Below are experts of layer 4 (counted from 0) of a mixture-of-experts language model. Rows are named router (the router's row for the expert), up (a neuron's input weights, with its number), down (a neuron's output weights, with its number) and show model dimensions 0-159. Each number is 500 + 25 x the weight over its row's rms, rounded and kept within 0 to 999. Numbers have three digits each.
After each expert's rows: a language model's description of what the expert responds to; "comes before" lists some tokens at least twice as common just after its tokens as in all text. This comes from a sample of Wikipedia text that the model never trained on. Tokens count by the router's weight.

# expert 22
router:435489524499501479498484511515461530492483462525491497473522514542498522490477463538479508486526513520514521520489476496491461524512502481485474518500532471539504530533484510530481491530511493492485449528493470474512524471470495501525480518535479457467542486511518478491489496466561492442525489510525530531490509470478474495507559483476519503479539490489509493495487515473471489524466471538490509520529493474465464484512479495516471490520476535456489500490474553511450517540505555
up0:533508477452512483482489541524505526524517499493474499493483462488505535495516487501479534472509460500485485465468522533519496545519483438483499497492508450506507548496500495503531516512490507524508500497508483510470515474447535486507499479463490491500556463487470527478484500537493507443509531509505506518481532514486512536513480520507487539422505449457483523502515554482490494498498482502505436453497501470490507506516462447498511474514488492531511492480480471513451474496542506
down0:461486525503497495510484461468514536495507471560478535491469491482434519488538513527479537507498468495494523499518488499477498500472444499450508505501519524515527438475488473497517487491531531475536471501508459474482535501511484519466484544525488501440472515519534440508493512469522522495506456508483550510462545489470463476515489498487467499496505519504483497466480421490474493496467528530522512497510517468491482534528514524500513518495506508531487492509510509519519484501482473
Table cell separators. Pipe separators in wiki tables, mostly right after a row number or closing parenthesis, plus position codes like MF, GK.
comes before: " ", " \"", " —", " MF", " DF", " FW"

# expert 43
router:469500507484453477472503512524461512475484439519457469500515525531494486530494485536495503485514511522532505563485485502486480496529542488457458520509553464547502531522488513519510457513546494506499493552483473495506494493472502511542466539549488469490506476532552492516492500478517513486512488536503523507510469494486464473484515519496473497488526470488501493525460526471479464501502465567478486529534478503471472488541473484497466490497476519468491496470493517513483510534509531
up0:474532493505534489495481461522444494542519526537541478518521553526497503518487522514514492523529509448497511566480487482501514475516490502506498497502505481546498513469496507465484473526507465445561501498494466468508499480464505512519510530528464552509495483536500506512493500515499524461542456505477549486516471501514496441536483496500490521479503483554533527543486482487473435456536532519502486514506509481523481518492515527466506499496482493519516509472482498472528513499500506
down0:464503547490460517527473513511503495463486488489492479510501514447491515522530486483540513442501511478464468496499521528496472499509499502547501456514526435541454505488500507492472481527487463511460496506513538452485522532478506487530556474497459502502492523469495507534495470466487520491517487475457487571485470522538491489508490457502500518475507505502521464548507502515523453525464486476522522524510478489476470493520503496496486493504489485446494483477492507484544527525518465
Preposition of. The preposition of after nouns like area, rest, round, tournament, plus about, among, and other prepositions.
comes before: " the", " a", " his", " birth", " its", " Representatives"

# expert 8
router:500464532547477482465511527503487502465492489522497492478505539529516488490474491526450490496493524525474523520490467526474473529518542437489497554473513489517525515478466478525479477504519513478501467532478497483513484470481463472518502547518497468511482497513558443466507507481520546497526489514488524513464485448488497504481516507476490474468503481512514493517482496490493472524495466503498479529504476476479411489523457501538477441516487508471517487506476541527494507527514514
up0:493493513533523478461532474538525518481507471471491489446469511525506493468494570445449495465496514508483501465521471472491477486550547499527509510514507473497504487459486487448483511485479513499505427507478485476513478478498494490524538509535500503503499476536557485502493488477521527516481490497486514505530477485476455486521517522525518471544543488515527527492491487508538460486505513473502471525527523503542486483536515494529531528474492506488516471518508537477504460449511498
down0:498521491468519524541503499519511490491494515495472509528525493503499531530472435503537518549518505436509495515493523493517534491494475487499466487470502490482459464477477516472531493528527486516503521507473461471551531518508474520446419489472454478487524494456497535483489490509479485494520473481492491473580528485497488511511519507496497468508502516538496506530525496492425519510519508462483501506498520465488548503488503467523495494462486506506487520516464508508518492534486535
Time and career verbs. Biography nouns and past participles after was/the, such as year, time, released, died, held and began, usually followed by a preposition.
comes before: " to", " in", " by", " on", " as", " of"

# expert 24
router:470469513534486483484473515524474543480485492530474472511532499503498512501492475506475528482511507536479544548482453504464456493526524490478464527487530476524517518497477504526490486508510488502485462525506483504525508468489452494510481515517481494484494468507540477517480524485519522452530522530513518480483467466482478478512540503453487477478513460489532486521469530462474446549454471518464509561526509499467484488513447492516479476527470503475461481509494507499480511539533525
up0:478506501505449515506443484515487516526497552509486502539467503464474484508496469503551516520500463518525497545480452510499491489533513517444487501512512510554439474527506471500533505508519513508483446536501537469469476453492497465504488495508503509517516490510508543516500546512470520492519510531530504500471475479502533504478542482512479514434485505478495543487503522466520485517474501471468517528489528517447480478519520482526528484521506457511479507485525522491503488465513540
down0:531484486485476495527521489443538533492509465490499521488470458479538522506523436520497537533520482526466503481483525535461531497504518542498497499494518471497461429513480486468534478460503527529506469471554536493475481546501513511520521478522478461474473481498500506492495463539474490542536521471529477505549491496509485484454507482477503503477519526506506512499500492496498529492537475497513536507491482491533477470519502476487514509515478470509445497471485459497487551508487487
Sentence-final periods. Periods ending sentences, closing parentheses or quotes, and abbreviation or decimal dots, such as U.S., Ft., and 35.42.
comes before: " The", " He", " In", " It", " This", " She"

# expert 31
router:452498498520471502480469522528470503489448480525463485493514512529489496508490468542476492485508509525512524538487453520492483482528508463501485520480529474498488518516470503544510475516515509532512492527486477505512525488491482496519476548529465482480509493512552445489501511490518514465534478534505512513475473481499491493486562514460473494471530445498517465506477548494467476552478494520501483527514488476473457490522447531526475471522455533460482493511485520523472542520511531
up0:509553474512491505534500497509477508513490511515483513483482447516501507505477496464492462517502443521514483528505486463508491515519541532482507484468527499523497479571460517513476478522546506529493496491486542527499491481531470477501500512455515531523494499518521459510535530453536472458497525480516460469529513483492516488499547496509487525486490555553490473547465488513506487495549510562517521502519513486473503474518491496541460482501493460521474537497503494515477505462510536
down0:497505508493486529519544522470495495530440505461506519532513473518505527487513489508509512506497483475483511528506491518482484488531477510495499524518494510480516470495483507509517502490469471509514518498485460508472480495540504526514541506516497476456492529504463501494497483530481470547542466454517511482549496533461472523517490494529486471538530499503513524492479450552521515517462501457521504500468508552537529499511515495543506462502491515506504531511576517450502513451430542
Commas after openers. Commas closing an introductory phrase or date, such as a year later, and in 1973, plus clause words like where, when, Although, This.
comes before: " the", " he", " and", "20", " but", " which"

# expert 17
router:456490544521494498459477541516463525475492471509494482457512539506491511528502493515481517490504537535530505497474478515479476495507511486518493524506515461537483514487473493529509491512502504487508462502504468534534506457489483474520455535504494460480508468507528474482471526452528543477520471523532543480464482489494463493489555500475498475451539480507537501515482549488470488512491479514464510519522467463467450457502513490497470502530449516492471506503464525526472491508519546
up0:541519522519519504498506566482488505458485454529476508509471493492478502524502511510478507512510490507471505476520500497498487503459501511483505496503456520493523454499506525475536476495496460521488480535453520515489505503499481469496536528506528501508528506468547502434473507513470567469537459520454493498531541494526513489515475515513485509513493471519523460489467516483513490529485516496493515456539496523427479528507490481495496568526462515544519505482540459482501494527505523
down0:534534506495515538536521506460474482480451539542488536497498517489533499493506531515447492505530484508508496480503519520512476520455448516434462474524521499500513502470513497503507480569503574486501477478480521509516478522532474522492496516471482525523522535484465478481495506490452485480512522503512439493486512512470508482503500515559491516503478534483516503493492486508495473507466504535516497523475537490540467513466544521514550500494499554520498482477521481485475462492500497
Blank table cells. Bare space tokens in table cells after a pipe, often in election results and climate tables, and the space before a year or number in prose.
comes before: "20", "19", "1", "2", " |", "3"

# expert 33
router:479455533503477491474476511521457515478486491498493472495500522551492488486510497552480494465504521521495529516453479499484470513506548489495488528488507456550499547548458490549520491503514518500514512520496485505506516480488463499520481509536500487506538444515540475512503504508536533470537512524503507506472493456473506487528560541468466475486503467520504490535487517486475476544490495538491511551519484478489467500499501526497487457543474541469491513497451528524465524516511503
up0:526471489453506515538497519481494543483507499509487522533532519531476534449533535493565478488488517557501490536516494510526498496464527515528544520473509480561479486470513484505534479476497512527488530525488530484483525483519503478511462530490455531439493477491518523497501501505535489482487503509505488523524493474517540513520544511457492499522530505490467512524489499512539502527475483491500454501495455542488454493533509522473491538525487531496542533508480501513463453498503496
down0:464468518495506508499469501508497488469500517503500508491479478470465522420475486470516498509472490473511503475510493501489487469504506501464496483512523531531469481520505492534461515452527500508574509523502499443472471522481473526533488440533484478478527494478469478516520527504503486473509460496492475463474506511464515448493515518511506493471475476487495475468487491467486546490530498514546536491476467474508489519515501449478492489486502487502525522531529444466548493468540472
Subject pronouns and relatives. Pronouns and relative words opening clauses, such as he, she, it, his, which, who, often before was or had.
comes before: " was", " is", " had", " he", " has", " were"

# expert 50
router:509480495507485496468487528527475520462464450515480488465523512512500518471476461561481509465503521527463532532466471491483461493507530452503491537455519492526487532511499523507464491521531513514494472534480485476524512488495495513560456547506491481501498474489541483496500540482502541508529493504500501524497486471488504472470533521478516458445534453490535455499461539491505481538505473527517506511504504468481477498504464496510490486524463513495494470487495520540482548508532529
up0:536524495522481477522523502514514493481485507513503520490492474507524493532480496499487480486533479542481469490493504523507490435509522512507470540464510514492491494522458524461479525479536496552482501504470527486486469504503439557517437456502531481486506516499538455484500517523530518547507440505487512513517486465525488499514498516479506451476568489517529472488499533540512526488511525516488462488481483512507499543504465476512487525453479539515476519502498526475505513540489463
down0:491509504491501517527498543488517457531515483483496510488486529524530500496510507511464484499503494487471518501524520480448500534462509481547493483497477494496525525480466503517473497510478509490523447501471471468522517533493517477508493515524520549535502530561516517477501514495476514498470538532443493525472505537481495488527523493466476457529478507455524470550510457540475506525465478489491491521487473533529504506568519466513463543521496477500564492502472520480537519476476494
Sports seasons and months. Sports and calendar nouns such as season, League, round, game and month names in sports and event histories.
comes before: " ", ",", " of", ".", " in", ".\n\n"

# expert 56
router:481490504474486477469457534526506499420477458520511471486538494555470502458485449510481519493525505516474505512479452471504472475509509475485472515489510465522512535484483511537499488512499496487486481536474449510501508477473487502509475535502478469494511481496533441494488521484510529464509470512503505494494464458475447456502531533485480478467524457476501503521489508490468469526493505548498503529535451495442454484514473491506482487507496513499502515497476527534468514503508517
up87:503493520497518509465534524503534507492487481484489509506530482488507460459482459487477476498511504508471527497540487477564474497467538466502548503484528496504508491504466532495491479514527495517484515534491476519470556483526480523503518497499516503527478487481487476539478454479509529544470462521483460508491513458527504530497492515478521526501534470500542520523416508513471490488531504539491522516494441519515484525528471504516484483490495516532522473454507496574479478467485519
down87:504516471496487533502485473490481488479519487501485456504491491517523491561485530528499487479506534516541484538502506523432452522474516497502533494488487501522508494439523490500499499490484468482490511524514493512497461461480576497491473525505517500473519480527542487481514523467516495443497552465533506517524547460530527457499514502501487471443516523479483503501517525461516486463503459496522517488492520484474549531489506490497518458482508515460484457472482490491499507510491448
Prepositions after verbs. Prepositions and linking words right after a verb or clause, such as with, for, against, following, after, mostly in biographies.
comes before: " the", " a", " his", " her", " an", " their"

# expert 40
router:448507517525467482482492511529468518493480475555466439489455496516471524485518450499475491478507525529504516515450479529489491484518512443487502530502509474518506489488462489538488494522539499516492477562488485507526525461489493467499470496547490466492520476481490482469475544452533532485519483486549532509507503470497491441494546529497499495451531469498517493509510519498499476522475496514469523528491470452473499488495478533514476482530482519467470491501472504482495511501529498
up0:461478489481478507489512495496502573505486490526516511512484508516503533555530492480513489479514513504478456472471478498459484551533468467486536500530529513550523463488492516492521518484528494453527494513468543499493504452533472507514493497508521477527533514509513492495480512458518510501502458442504523534490477477469481476518536502532478512474493482516512503536550523528452551524500559537516509500460477479468530498478462506532473498512495512503506472540497486513480505522514474
down0:476511510459532501504497503521451460491527499505495491475498517476453525514531532491474445507517540539491537474518471481488512482492460499508518507475495485527498458561472513524463521466467476517506513475492479478514477512470498516507512445503484517504517523571536502535482498540514468457520528461545553505508491528527439523463526502529539512511536497483489529514486543484456503519495481469501484502503516503495526512512524529503466484515508505484492493510483474479488528527525531
"or" pieces and table numbers. The fragment or inside names and words (Divorce, Theodor, Dobor), plus spaces, years and numbers in election and results tables.
comes before: " |", ";", " |\n", "1", " -", "3"

# expert 58
router:433491545485463484470485560503479511489480499504483485493495501521482529495519454578492507471490534530486546513505470511496485503533546468512474514475524451512480539525475487518484453504544508507518457525475502471511523481482477496521473534536472435516529489500553458510496491465519532503538490522492510530493467466489507477502534509487509488466519488501512502524475507489502490515477490520492511518542478495498480508504496510531497492527485510459480525492474513545470543523526506
up0:512451513502496514519482475517495486489486483463449511493514486505519484491524462497489481462490518542463497517470446503508495545478548502511462509473537506436513504483483480501496465498498502496500424485502526500496513520531483493496452508485529490492513509469503462473515446526542534531529523485499514516525526517502510475506495485514511515511517481517472467447523452522485447520515486508515509488554511525482480466509479473519500518473486536503483502524460500552519475557460511
down0:502473507488520478473501513484512469519494503569509522526509506480494502524543498478465502544506477509469506507498473469508510493459520524513461520540543517442519556460513485521474457482508540486488488538496506487473468501521490491489499472506473503485494506519492485490477489510499479514488524492475544488484466494540468494514490519473488545543495496560486539476518481488515506473566466444511475495483496535474489470495553504513447476461517479547500510528500494508483514498490553
Section headings and plural nouns. Words opening section headings after "==", such as Bibliography, See also, plus plural nouns (works, members, films) and year digits.
comes before: "==\n", " of", " ==\n", "==\n\n", " in", " were"

# expert 57
router:466506520514433492491484534496473516486472483532494487477530530509477517513499469538472481490519521513506504532489481531482452514516523483496480530489540484511489511522481503518492474503539461492507484530520479481540509459478480517497496515535467459469493476522533447496484497492522505474510530523517498493469486478505484486503557554469507478487550486464534479503459522473481472522471463529475508515539476459480434506513472497535485469527464504469468488500491528485492515542517537
up0:470514506516473553487510497497488508485502457476474488510487514524471476537572510505511504462516489518455475506505555505490542508508470475494519497498522534491514530511474458474500522494525525476527507498505462462504504501499448547475453523491517534526514490514486443420483524509516499527516488536462523541482480494491496463519492504509496491493517510530498497463499507493514515504505499525541516492494469511480464516503497448509490549479484539483504496517470440513478543532511459
down0:498521493516500480518504502531512528479518466513466463511482497541488507499494491465532520487492538522539492489500521510500534481515507512534487536474486492508463496437476507501548517521501545529549533460521506523517514467552492533535565501481548494547485480501497521521526488519471518512456506488528516505513470463520521464472509498446489474527478498492506468495513516543509511461490521494548516474514508525474504486515460456523494479541493484495524505529441481535492513529520501
Commas in lists. Commas between place names, in citations, dates and thousands separators, such as Nashville, TN; 1,979; Pisa, Arti.
comes before: " ", " and", "00", " which", " who", " but"